Experts of a small language model.
Size: 16 layers, width 224, vocabulary 2525, 94.6M parameters.
Below are experts of layer 9 (counted from 0) of a mixture-of-experts language model. Rows are named router (the router's row for the expert), up (a neuron's input weights, with its number), down (a neuron's output weights, with its number) and show model dimensions 112-223. Each number is 128 + 24 x the weight over its row's rms, rounded and kept within 0 to 255. Numbers have three digits each.
After each expert's rows: "mostly gets" lists some tokens that are sent to it at least half of the time; "comes before" lists some tokens at least twice as common just after its tokens as in all text. This comes from a sample of Wikipedia text that the model never trained on. Tokens count by the router's weight.

# expert 98
router:111159133133171092098164111116110146121105121129158089133164138133134107089124147150136168143153112140144179117121123147121094102135092137090101131182160085108165149090137149102182159121103119109141084138159118127167081125103139154114131136150089128106164136161114172117105148105117166156130127135109094147159154100107086140135102152122
up0:117139126123091146135143103152106147120109138124090124144134097146144155111149140105170157147111086050073146151140126122122115107087078123136176132148140112118125144100101115186147154154179132150108144118137125116128134082156119124153135137112077166157148121125103146159116143119098134128106102106107189119092085112148123086132146117123
down0:100156139130112120125126133154128110098065109127107141088098141144105159118150122129132109139095105079181122150136159132111102144158130150134112114153137138127113108141102101139147138124156155096147140138122108147168149125202142130151126129153125105156097106086122110128197108137088143119130172116116116142086098145118119186137126108133
mostly gets: ".\"\n\n", "\".\n\n", ".\n\n", ").\n\n", ".\"", "===\n"
comes before: "==", " He", "In", "===", " In", " he"

# expert 82
router:146132128109095100158105162105094127139110139105141095101141124122095131151143172138154095130101124131155111148097148121109120128111140170108138099138201109088142140064146153125118142128141143109170129103105138164156144151130134104147137161086142109103116119078124122132154121115139171163099143150116102167107120158085115113139115181152
up0:130089156132105113167149133096190159117108153092081127141165179167110138177100158121096118102121100152107121165149172130101119109127147090112134154144152123083122139146111098101120131126131140100127130166094141128167142148161124102092121168111153118108110106102133116113129166108123125121128133116126148125108124135118120124173113187135
down0:112164119155130086154094125116120166094127118115131122079107136140096089157134174129146101122122109097158109141128125197107128183132143155134141139138110112080097142167168101144146110112101095106138106140145071141128131157128162148141184157118148140113114128118147119136108115119103093116134109170108155145155147112149129153156091111129
mostly gets: " sing", " Ang", " Sing", " Conserv", " stud", " produc"
comes before: "er", "ers", "i", "ation", "y", "ell"

# expert 13
router:116133167136132153082133127139077129123083124131125174121108122103086095137137142101087107135092127157114097134145140141119127104177152155117122084122102170151167133154102136165117127156124114115149179084120114142139125149154115151113098127119139134153139146171136142121127140162123134128141083145112148122115101129090150125175142153087
up0:104146121117133154120096134100164116127101122137134129157134160114119125104103127124125124120114143110153114131110145137102118099147100156112124128150140126142108152118107102150149136120124104163129139119151110156140108123113143177138190052101144098139111136176148111111126068123106141107145115135096133092174117089143123105154088136116
down0:110113119137112147119121093097088105112127160134163119134125149104137102090109135148102098118155125146136143146120151134135145140123087131108118154133128138110122118116108147154118115113109140131165148136157109137118143137125133133119123094148097096115137148119150137103130124128147161131150091095097120129153151119131157138176144168092
mostly gets: " later", " even", " often", " well", " then", " again"
comes before: ",", " as", " known", " than", "ly", " in"

# expert 150
router:141102173101139126121106115087094133146162136171110120152111141118133104124157146179130089118140112142104106134136134136149159118151123124119107116116119120150095134098134157152142140148111098114175124130109152160135115136117164095095146087160111122131153149155125091136153101151134105111095161138118117095107130120135096097144162117167
up0:126138110111122147124114098113157107123117126156175119099142144096111152109133074126128153174126076109159124145161132126118130118088123139096163152145153119128095130105137103122137116115142113125075145105183144122145172120146128082150095159106164157154115136111110113102142092096120115106117147145127127133163127122107173120103099174072
down0:121135109124145115123136149123121107135160081154101134100078171123135162133128127113106136141157095107175113155098186125102119123116147053125138138152140087141110143189134073119106142102123117139090163115111161132117135148152134111148118119085151144105136105133140130116141127139103124131137168121109117138143139139111119104157092141128
mostly gets: " After", "fter", "though"
comes before: " the", ",", " it", " a", " he", " this"

# expert 84
router:190081126142122131183125177144106125169116103149137166130145108124142127132118129065115133130123110136070125123123124131110128072142171160138135106122134157158149116123122174106109118165142093101095127119097113098116124163094105113132087121182117140097119127096142123176123129090142107153165125148118145120105121118104123110101086113089
up0:142141135109143115173172137095120117154122122138124138140128150106123152117076156118106150085086064127150131152172136121098111159131136123146112117127106146132147140158129119131155152121120185124144148137127101158116145104134119068104088123096142122160159143136118123099145097156155060095133108091153133146141120140094168147123140130102
down0:086121139118128107115135110117140105123130143172145123177146146136151106135180135139121124122145126152117117177171171117135110137131130066079126106120157115140153181109139095093116105117141134109184107125143138130183165078146145116127094124151125144165131135110148118159159151117122103141104080073151158105148123156132123117130154141124
mostly gets: " or", " Or", " and"
comes before: " ", " the", " a", " and", "ig", "ange"

# expert 169
router:139157157129154155136097116153099103139131112134119128149099097108109095117103121154139130114121129151110143108115133166115088145121128112133082126157121135071131161093101099135151156089143155164157126094115130167093159111129084154145164113165154101160154154143103146110132102138096099151122147152096142181119148186103103155095113164136
up0:118094179143149146135119100136131124145120143163129103164082144114139147115106110163133156174138097110139137114114117119125130141125143153167116094117111122092080101099106111104137143123134180098103155120095101114153152129110106143090135173146165101103105131099130095123131102127118115098193154114154145124151127152107109162075112093127
down0:068138126111087150110142093138127106103107142115129096090136140129114168119146163111129182134074118138098115150113116147147180116114147171150104120130149170114130137148178107095154124156113135128120140106088150142127119122117222099166108103101137133153147127153118181141163132129093133104153121169151113146152094147140159082147109123150
mostly gets: "000", "500", " million", "illion", "100", "200"
comes before: " |", "0", "9", "8", "7", "6"

# expert 143
router:160145146121152097120130127134165133136132119129132111095102116105115164109142128105114085117114131136091132144090147169131147110115133140116120125123086138148104159172134124092094085101132080176126163142092161115093155148101130103170106139155133137128111124146125157135127099153139155081153100142107108142124114106158159102118174140112
up0:152133105144130119129153147152142153134107154157123137123127165096116185138150134101129101079120152072127146132134137125126105120105119140167106096085083160126110151159145135131096129172097162173057186153134145097137155122098104095119074116097127142139139127146126110141137106127138107128105131152120143160107117131159129129118138119174
down0:138123151133111142139091089157124141144128130144133096109160147121143162103145111168155187113160123140161152136141122121091126120089149129105138169145120120150146133110102105114079166108105087120141162093137098131137134087104115153122127146142098147129159117160138181139160077129144144119085186117100111151119138122099088130112146139114
mostly gets: " ship", " bus", " engine", " rail", " train", " car"
comes before: "s", "ing", " and", ".", " was", " in"

# expert 81
router:107188162085115127114121133172116106134111150167114157121124135151153126132105101143177125101181133097124142153111144129087127145110128127109141078126114054118075101109138109094151156133122112110116133129128144144164132082092170131103139121148167151112167147147114133108163147152137139136106092165124137149103118151176131143105071163116
up0:136077159159115168105143146111140122145141145133166101135164142137164111133113103118157085138092100099098128105117145152117121119129086140115132126130122108123082097137150106086115155128180172110115136147112145131101165112105153147163131152110112112102125106112168090140158139113161142151131128143137126109141132171135087144114120082096
down0:135142150065122132139109121145130119128129119106145137142126103141160150136108110146140134136144152157163145119091098161111136141109116082121087168165125139130119134119133121069137163169130117108155108092101136133132119134108121170118144169122151108128123133133151140140121122101142135150124149146113126112080143127162153103136125128177
mostly gets: "202", "199", "198"
comes before: "6", "4", "3", "5", "0", "7"

# expert 184
router:085149116116138091118167115148153129133163112144135131107124118129133091153094083135110101142098125147096085151138124145161109078097152121149114105102104133110110132101133128150099071154159156105126165164122142110106126137055130142099158185135173138152149161126136090127106135134169113073122138135123181142141126130171139119122089109094
up0:122122105129143176169131145118139148144085090114127107119101094142084126143122099145089146153112169135101175193151154124121132108080133105119136149147088134119111116165127134156134113120153161149052119136081176085136091139134111137121088137086151149151127159143131132127119135115118123118087161110110120147133134128122091124137136133135
down0:118114119121143134143120155133112135144159131133117141084154102152132091175104141152124144135133118157143111145127158142126149132087151168166112172134069180127132110127090137182129148124092121077102166091153144108140133118126171160138115137107135155133122153136150153102123154128167132108112112113101146145126144102066142151100148108124
mostly gets: " system", "stem", " program", " project", " song", " effect"
comes before: "s", " of", ",", " is", " and", " as"

# expert 166
router:106111127134127102083119109119132087116156159105098119127125109150115112149169119125131125147161130111164161120148134110152141144119159097162123089132108151139103147135098120106110112092119160120147118114168124087144171117106072164119155154169154101088158099130103138150168117114124123110100156086126103081112152133169118104148080148134
up0:165157170109137167108091179145080148104084119118092117137166119102135116156142178136121093128110105146139095122128118159152141111184107136121122137161183105119145124116104128140110094127131121164158129136111149126120113131155103111117124130108166138161155165115086178141099115124084162171097122145103124187140108134114149157113135092131
down0:102104055109107111130096173127096118132115120122126141154137130092134151141129120144117132109119154095159143165141135123192140146145086098101128130147104137100111145107139133143155113075117085085093129166139105161121136120129101141131122124130130140103139113145153100077105158137126131160171113135167164155131158127164147179107136121150
mostly gets: "\"\n", "|\n", "″N", "|---|\n", " |\n", "|---|---|\n"
comes before: "|", "-", " ", "|---|---|---|---", "\n", "  "

# expert 157
router:119127133136164143162140152148157077111155137122136176104082122093120082144124080117127138149119133117131153136151138103163096149134177140150166147143117120127156155109157139137135109136110128163121078097095166098115117153154104126119126108113119137108095156083143107122155103130138121138162160175174135150119078130136137122170103142147
up0:147101130133149084128185135133122112127151150134143177135114096145142141140144098142142124121147101100134136124130107119132122124154130094165095116131142160125140120111131137119115158122119169152078142137131170089121137109133150116092147111159142134156150078083121142152092075133150113080163103139157162117104120076142143132167174097145
down0:124109153126148129133089145163110184127111177121133106125136102143115101153142062128142145167108107118146101155111117081142143102150138128150144135152160138160116132115098129077106093141077113115146140100113119149138121106148162108127117121108145112104132104121113153134190121106100154152129139135153120083121118144121113149136132151132
mostly gets: " compet", " add", " trad", " equ", " follow", " ed"
comes before: "ed", "ing", "ition", "itional", "itions", "it"

# expert 77
router:101149126125102155152130082122118152141124133120118095085084159185134111112118137129095159166142131131169091097112131090166137095109133107115129130116109143103168155156100131084101124147173191146116138122156146123147155138107119130089133115152148103130097080091106099134132114151098157114152183146126136122122132157135112142129157132109
up0:157100118147124148139147071113114134100142128115158135130109143151114156132062138104090086115106117185157121107126131116138132110162137198140117098151084158089094129119129162067138141158117163134142133153128093123104132112113121165091144138124138134117132115091104131096134115131134154125140172131139132063170147145125139083117152078117
down0:144149142141129145148122124150143131125149176085133143163089124117131164121110115135160130089134137155151136156151128125100119126154073104121148156104099180080113144072104145094145157126128180127099110141142123129129152144134108166100143132121088128139133135087136123124133124124114140113108170108120172112084144111113153141107138066125
mostly gets: " commun", " Commun", " Olymp", " Liber"
comes before: " |", "al", ":", " |\n", "als", "e"

# expert 153
router:123101136124096119102133134161138133128143136104122169132091085079166146147100190116095147102164128134156099119173159127099113112136134153135107124131086153140101084151152108139140125156142112125101138142141130155084136173090099108144114161111137141145156111140138104107117116137131128126116105102132180136191156149146144104138165164120
up0:146116131122138105123136150148120138120143089164111103122146179128121135120120161097156121096142102152163150121146169153113144115158129133123111073148121070165142164111115136150120114163127107103122121111118150137169148130139099160088145119120153074135156165127133126156063166140083140149094118181135121117163099156123115135116160109093
down0:115127170110107166140141130094098172138163139112142083116134124107119135113121123141142147151137125127112142154179130125123127118152130112117133173164160109132144113104098116125131148136118131173119095099100148062144143195196089122134131136165092122130179127103139120102141155109111111129141100120151130110124097072119095130108149124105
mostly gets: " are", " being", " were", " is", " been", " was"
comes before: " a", " the", " not", " also", " used", " an"

# expert 16
router:083154161151110113090140108151126137143136126122133107134128146113138135111136122125117111107103138119158159150126140108137102098191092109146111103075144115103096123140163114104129135128134126136140117094159084090116131126090086156095116129086182112157158165093142166174120133149115151121159115166119101160156113135088140078088132147099
up0:095137113140128159162071135132118083126146080135140116102118161108120166131148159131093126099081082107143132128076114145102105144112172162124145102139129100163100136112157124133156121139116128088103087084163129138176158112098131149149170116164123110107090120164109121133113154099118132131111131116127126107095110089147174169090131146111
down0:160092137103126164122135146120091108105136112113106145160118165114120120098138117198134153110158127158134155146132130113043124141129122141137090137074104135119136112156128166181129111125145087115111093119147114122123122121175138104141138084153110152139099115136114145101147145147120119138142146116117126105098148071149143163155131126129
mostly gets: " John", " William", " James", " Smith", " George", " Thomas"
comes before: ",", "son", " (", "'s", "\n", "s"

# expert 217
router:132124146139179124132115106119093129131136094158118116112157178119158137108104097144161133141152128167138160126116131125138128143159096160123124148162137137135131120122154162128122150121135090126129099147120076077082105106124106138113168175101109157120106117178105123146135142095136135102109085136113087156159165101153127154144162113105
up0:099153111148130125099177124131144123100148109115109144099114128147133116109115118148112161168126172154153157155156158143137120140145122126162109170112123132124162158147088113141131178139086169117140126133119129097113167118095120159170148165154123155120153081135147153124146140118142103112109130065117136110111153113162133138145106130148
down0:121141093084143095133123091124142169115120148147131104105156130128117128124130099145105132181127105145137124121145143127129156120097152132102105107111117144097171119139165151144114130117139140118092168133116131116139123120104133106131121150136154127141135107088184152137121142110139177134112126112146139066143087147170188131115072134135
mostly gets: " young", " when", " where", " while", " After", " after"
comes before: " he", ",", " the", " He", " she", " his"

# expert 61
router:150106111110151121102119142080102132154149110124161101144105152146133105112137145151114169127157145146153157083144122123136110096155116125151112134153115117157134103123115156174144115119117147123094117154136112099098127123122115140113158096145087093130107122132110121170124128146152124107114148135140088178129163089129138164110145154167
up0:132105129113117062139094157157171129156113142132106142126176144104105158097168061110129086148108161131107131159145149135147100132137131112163140094117098162107119129150083169107123134139120146136098167144137146113097088131145139092123114149141129095139121144126122127145131082162178165166131167181137129131101148145126108107125187160125
down0:151103146127111139127105157173125118137115148171144135132110158170131128155118121141102083112182115110094135192160157061127094112093125095164108099100149148108157119133116119138100104136113129103123108096152160119155104136145150107143130115145142166196154123108089094106137151126122145147142117124133119175092124123099130107166126138144
mostly gets: ".\"", "\".", ".\"\n\n", "\".\n\n", " However", ")."
comes before: " The", " In", " He", " It", " This", "=="

# expert 187
router:143157131167137120181162107129110146145156148119148172111090098110112131137128075118103123093102118117106099159119096096101144162116143144154109122166157163114108152123143101124128099143132134155096117132109099133132165146107136181095144094126110139153149109160139154111139147126094133128116159117084113140086131132096143128143088149132
up0:156133145153098178159136142126179109094142134137087162127147119130109140175133147076109083125091153139159153139120119110156145133125154117107135180128113138092120163103109141137089163132109078098132142129167108145104160130147140138151122103121122142112134062143130102123150144152109102115148119153122116089116100133170102162125116150120
down0:158128086115133166157120146128115131126139076145139127125128079117096161155157125160159117135162190156098141114118140118075121113127121154101151125110155110151130095110152136118176164149169165115098097136113131134143114139092123123159111093149133147129139156106082101141110125146141126085160132063115108138097147131133122139107150125115
mostly gets: "201", "196", "197", "199", "198", "193"
comes before: "5", "6", "8", "0", "9", "7"

# expert 239
router:104122140126147128090122099099100176135178096161089127158126144186149080169121134120115097115158128149167113122140144096129129142160163146114087156159118121092120085121169160140107111120161134124095101150130119114145090094129142154111155102103095074113085150183131115097132112121142145124120177118150123175145172150121120119114133102159
up0:096142138143096092134085115127113153106137115143136157153108120127095107166103107151123119091148129129158109115166129117117133120136130127111137169120116107096122152098163167145132146167127098132097140127125174121167124113135127111125142155098103087129121145117129100080144175139141157097112160146114141152124125137098100127163096165146
down0:126152154149154085135090124117086130111100136149144122146153129090131138130088104112102152165123102129193155152128152128132135128137081134143114112159168153121132112158158123126117125148155122098111147117120134143132102097131104148113118129115120109121118092137129159134125137101141122115081127149115130125169136123122107129128109109114
mostly gets: " what", " because", " about", " said", " that", "ording"
comes before: " the", " that", " a", " it", " he", " his"

# expert 181
router:161137146147163156102145174131133080133098101152135102094132161123103153140131139125113171105107134091118133097164147130142123132058141142159140112117164148156118116159107081135140153117098121137108103115137161086136116115126149112161154150122120105131158133167132111102095127108093160124078166104085097097115151140129125098140074163117
up0:148157132156156103116138125148137107145177128142141124118119133127141157146139146149157135144143109120084124106086119133135110132120115157146154095130122139168104130128140155153141149132079119143136126132112117118155112112089160126106159143166121123116117119173169178135130140125107126142109106086123110114117129139075147125135126090133
down0:146126107120154128122118120122152098136136126098125150103153101149149118119115094151130142132113174135108111160105093157121161113172109161139133184119139141145106155111136117133134097126117153133114122081160105144123144182124107114120159093139114147094140154112141113119137139151126078126090161129142105140142112149117155116167196135107
mostly gets: " Mich", " Austral", " Angel", "eal", " Ch", "ij"
comes before: "a", "i", "o", "an", "u", "er"

# expert 195
router:124167151102154143158097122139098121155079085129166149104107175143158082117098146150090123126114141114133100143134143143091108131107153109122114122118072115136116111136132124149116061115163183092158069165148112086150125103157172098093105130149131163135138153147114129134112108121133166136131141128156149158142104143155108153120159112125
up0:097082150173159123109098090131143136131139156163146154144118119124088114149155144129118135107126126119134121152120150129159102130132148165129126121151116110159137105132057105150198117087151114182166126168086105144129129087133096120123091157133156096168150115105143088121143105160154144145059122138159149149143105094128141126103129112103
down0:143153127121126112130089127082153101156093113099120153111108109084124126133135113106136112135100196140154177108158156131146137107127169164113129108129140155129070148148119143175121107169117186118119153130119112116071108137127101129148106136113149140171117125116126092145111161125146108115078124130113115105091118138122100173151190157170
mostly gets: " process", "itte", " fact", " profess", "ribut", "ecut"
comes before: "ed", "es", "or", "ing", "ory", "ion"

# expert 251
router:140144175102081117123161158174136129144149086122071106142145116152082160135152145133142119148086100114103139137138144163113133102141148096085146120166109092119088123145178156107131165124150143112090109136146163116188122150104126089141120138135153135143108150121144145124121180131149133165131142137076116140097109126121102102098122130132
up0:102150107147101144114163140197143132150140112155080128092167138143142132130113126127142090125082138135139166133140131140152070119112155098157142108158059125126088159141143155142082151081138140132148155101196156165149129120147158104110122152147126161128111131115112117152089130086094111113101104134127153161155165126127096131121106138104
down0:096138127129110126130115132160136139141112153106115119146122158173137140148101113108109128153103116142096126092150130126146125134111108062122174112049127109152123121148170120112135150139122147165111128150102107169135126144171152122131103143129139131121124149065114138114060130138105126186077131121132111125105101118142097115160127120153
mostly gets: "istory", "History", "See", " history", " works"
comes before: " of", "==\n", " ==\n", " was", "==\n\n", " also"

# expert 4
router:100127166136133093088109089102120124149130136096149143133152111132132095118137136105099113093098121101152091153111146103121135111137114102105111133100163112141140096144110121142137133103094106157163107112147131126135116122150104127109134129108127168148152147112130120133140154102137099163107112135109099135197163126125179104083113139103
up0:141110106121130115118134127133158138111155133121073084082103142093147144125116159161144137142155135134116163091142150128159128147124129134129140136078074130123145108154153123101120124101101147098133155182134140094144116116098131066183144148144128101097119060142113093173127115147149152097103141196119200104136110120117116136130146136138
down0:108128099108137155111142115167163112128126133146129081170103117127131149114128131145114182131145121126150138132129110145070134138154135133148128119148149135112114140115118124153148127107126173108148165113113125082136160090115136127126134100135147091140197123128131105142110084110143117118165106123136120083138156095103074120145115144183
mostly gets: " Smith", "son", "ić"
comes before: " |", ",", " (", "\n", ";", ")"

# expert 232
router:119155104151137097097096089136110133104131119169166125125106143122174109083092102121149138162144127126184124120133148113108099123152116121137114133130110106084134115144144130122139130163138087136097143113127131154114107161097127169110159099099146125098148158142140149127110136105122151162095113152127121160093124175106114162132176125122
up0:093142126126120143167132122146111081094105141134162133132104131129122130102139102105148127167090130143123131119089116095120145162141188141160113148159096195126104119093119120142136135132115106121119130133092120144140130127124131130113100123175129162144080081130119113085125146135124116130125114085158118114149101177166125133174143126114
down0:132094139137134193143070103104099130135109120136167122171133150117129124141105148112097115123143118149163130120102116068133128090134083095122110119081119119115140158144127161093129139131122086132074128152120121147167163164143126130147138123136106106153129139131159148114163101123142081149113089128136074112115134099107181102134149128136
mostly gets: " Robert", " Mark", " Michael", " David", " Charles", " Richard"
comes before: " B", " H", " K", " G", " L", " M"

# expert 119
router:079143104132115110147134155134132126138150133082165120130089122121121096101102149141130098134070112077128126153147139126172138158141162122182111118179147126142135106153135119151150109106106156145110117146106124155122089121128154145098111138160125147140138118109146101115119107144136119122153189169136163156146141096152109091141148088151
up0:112138150116135112139160105130134162103085192108152130166116138140108121126089125157168178123114140122140124162134130152165084135113147114147077176135115124130119133147116077159133110138202115132129150123157146098110126088162089097145122132165139105120121119122113148097162132141067122124155130072134146134137116127169138104106170092124
down0:136144194123089135143129119173105113185062115085124102083096160103141147127128108115125151126125158108069151138144118132086117137172092153094114161166120137116120153138123126192132129127155119135128120118101118120130112131100144104124125127128130090132158085164126120099145137128083135137161161100131090164152145099159148130125140076115
mostly gets: " development", " production", " power", "ility", "struction", "ination"
comes before: " of", ",", " and", ".", " in", " to"

# expert 227
router:105112122142097080106136142149124117149164161148135090130089156116110096159105110104119095171086128110131085121146125158142130149154131130093161160158096116150103089165166162139125125158097112124147122162147104177133161161086092159143138121151134126156186139103138100151120113149088135174120129189154101094102132119129112094104121115130
up0:126137140169165193149106106106122162138099108113106160136136086109138142125136096124164101118174158113117130136117085058100125133124127105150113088116119144098126164096086103112130129134139136122123128102095134091116119119170146150104121136118121164112107093162114116080129171101162115116110124117091139142181143105130131158163110125145
down0:131144127129135127118147132130122124108141107136107111127135143110163128147090126165163112128117131112177144119147086120146162119122152128127159155167163079157158147167128141126075130146105123087138137107162151124121105152128134156167097177121132093153131117140147107134116120114122117132100088130142148117139112132119063186120130129134
mostly gets: " teams", "ments", "ities", " children", " people", " works"
comes before: ",", " of", " and", ".", " in", " were"

# expert 113
router:133127102129122141111148128132128150125103109142141149122088119158135162109103138106131143124072104180116154131118104160143134127145158129098103158184110122151102146128167157129144109070112136099102167138150143112107140125114097143150130140072148108159102161149117119106109138086144159065163095147128122150130129109177115103167133085120
up0:120104141152096134097130094148183089082162136119107153135095106140173112155145150143105123130105137125108103141133118144150077123145118139113089126123128092140105136137142185119109089128148136135124165118169135091116208112125098121098135154126138122125121120152139143094117129119133080113128137141094141120124136073109152133142123117134
down0:148148093162123099095081089155097121109147132118104139177120109127125130088167133094132123123138159137114107115101144106142097130139174161151063128124160082072113133080108180116112065141163143138132106125143139123130122146136148127126132153113139110106074124126141138160127123141123099159136100135150125122180165138114163108088118132157
mostly gets: " water", " child", "!", "irl", " air", " world"
comes before: "\"", ",", " of", " and", "s", " ("

# expert 120
router:125092115107139121091167141143116130142127142060100121100127123130150099144121108146120157116181132155091116144096118113109086107143142163132178171135097137160177082123168115080135145128159108151101117133134111102157129132121092138123109154138124104162125109153141119152104131102145108132106172110146125109136119141144130132117163140112
up0:122124128118149081120126101148097135137078135110138101152132114123105114163143107154169163173142136136125141073114092115121111114128062112135120154140149168119131123154172146127106148119119130103101097179126185113110115114139127169161202141144104134135135098099123153140112131121119157104104103126113115110109113120137140175155133153101
down0:123120097139117126140085115111143118123112194162136158133126135085114123185110112139099150144158116120142125122135163094125133124139136139089118118113159188131131107119132122150118086116151107123134149145154136111109152096163129122130108139113099131140137099145139104135172113138150111116164115158107124091178091091153153156130103118093
mostly gets: " would", " could", " will", " To", " can", " to"
comes before: " be", " the", " have", " f", " re", " a"

# expert 160
router:116142159116188154086115159131113131105133123138116086131152144134130090109146142182111157148155139132130142090091130124119109111105124110142117120140145144103117155134134123160140104111126149159141132130108136128116120139139137161115173104119157153127113081163140088132105163089136165118174149071154089136103101094112146100155108123174
up0:151142144081132117113160120109137142165151137140111115141110128105131097112164135125133149134125149156131134136096120144095133141128127129163115143106194160141143073100118102157145129093120166147146145067130125140140126132170136168130111104108062120103139093109125102146104143135129121122143152109133120160147080114149138133162163125136
down0:159139167111137132142118140052147118116128114114137114163121124167117118133120160086137105108110118145112087160129138106140115120101149129106171133125153099142135177143129163110099111141106164127121091072154113154135150198149138122141116138128130121135131142099086141141121071092136131111121140165134118116143104154074099098140093158126
mostly gets: " record", " claim", " kill", " perform", " report", " follow"
comes before: "ed", "ing", " that", "s", " to", " a"

# expert 45
router:140113164107127154151142149166120162133118107147120152151164104110106109103167133155147116136126138133128123127104136126090100112094136143162179105090097093138107103161166118156127139143128103110137178147155118140113104161118106086114122118105154111125128130146138088124119133074100153129120138161105083152090091126118149141141154132141
up0:099097150130126155132088151136089129151105137130116098152153159109157103089125099151118152115145126126140169155161093064138154115110125107142158128180167116126152154117101106108171142127147114142130119112127087152131138148078141133129124163136176156116085117152141105103152128120102152132142107107116142146112167175065083107121077170125
down0:133135099138119144122112140116088125108126165076160164116123160115134175067126125139139103117125127137125161151143125097149086087164136145145145078158120124146140121164123142146124132134142116154154134085154122096142107149137109092134139149126179114160147127155185117121127137087067183152122126117144092134064097114120122102164120109109
mostly gets: " bas", " prom", " Carol", " Dav", " Rob", " Mart"
comes before: "is", "in", "y", "ic", "as", "ot"

# expert 56
router:121096175128161139098148124096111164140111149083118151126092137126145126133121081153110115078106155159105182091147113117130135153121099182137135097145131145137135152162151125149156101109129135167100141165115093148137139101174106158123113173114149126133179124113135121096115165123162118144093111154122102117164141100088127105092166140180
up0:116103130095159122127120130102116123194100158096103129161126141153176163098122101164090121114141140155131105134155133091112087135112067177170072140135161113160146120143141133163124085147132128108087153154090162121138120186140141138121112128111130136128136093102131099092111142124158133182128189106148146155176128121107085140133127139139
down0:112134135133113123141099117129146157181146112107127146134119152125120129171115115132120123116160121152121132135143129106137175088123139109135122087131142096108176118127157076152133112145139093111091102164097146108168123123092154128133124115142124120165097116093113150143119138128145161131177171161131205102143114121121094078139124114119
mostly gets: "15", "17", "25", "18", "16", "24"
comes before: ".", ",", "–", "th", " |", "°"

# expert 104
router:098146110134095132143111097127140128129117128157131128116074119124141091106123126107128134134108120137102089130112122147135136094136102124141123137144136151121089150076131103164157095127156089130151090121108145126140124158156176165129142121091149132139181106107131096109094115098156155121114133139123116075161124149148122154162136182126
up0:120131127121099148146166118134132111106171110170138137136132126074108110136148110109124105120101161171120120146126114134098118128159114170158122152204115172105112159126128167165133077116099100088109086125136091104168119123122159131172168140113128185168122135106148106096124125122171123107154137113128094075147092135095114125139085144139
down0:110123115149109159109124113145105123139130134135131116120059115109093094094192124116125129143136140087105147136116121162128157135124162137142113123136137124138134138117187127159139087134123129124152166092132063104118135098145161121138124110137172136135152155154163142200111124126133131083109136110106159146132120130168117120090170142095
mostly gets: " London", "istan", "shire", "burg", " York", " China"
comes before: ",", " |", "\n", " and", " City", "'s"

# expert 197
router:087149095126121147153143130112151147132105135126131117138132177159105119112115145080139114161090126163114127160145135103156155115171083139128110104172115102136121111157115159153168135081168097109151173141125134139145134091085095121118104159105135124178121138120149124141118106132094157111099159183090150139117084116136125119139075099103
up0:122123132124143163157144095083136161108070113123141094140146131128101149099145138133123098120109100153112112154102148147134119129107109153111094093118114099153128144115089126154164120116152139116141144139132136119136104090115095139157104132110110103143109143121140121163107129161133132107064184160137145154164082116155150137138123137122
down0:110131170123123138149131152137137109132108145123130079158085131122125132126111112131144122118111123110110135130129150104156114139128115125131127136156134102116129136109131140164145207156140122156154120105126119183095110098162090142187096123093097141136086151127145121095154173118135129063120185144145149137115149129149144115165104157117
mostly gets: " community", " political", " Party", " power", " party", " family"
comes before: ",", " and", " of", ".", " in", ".\n\n"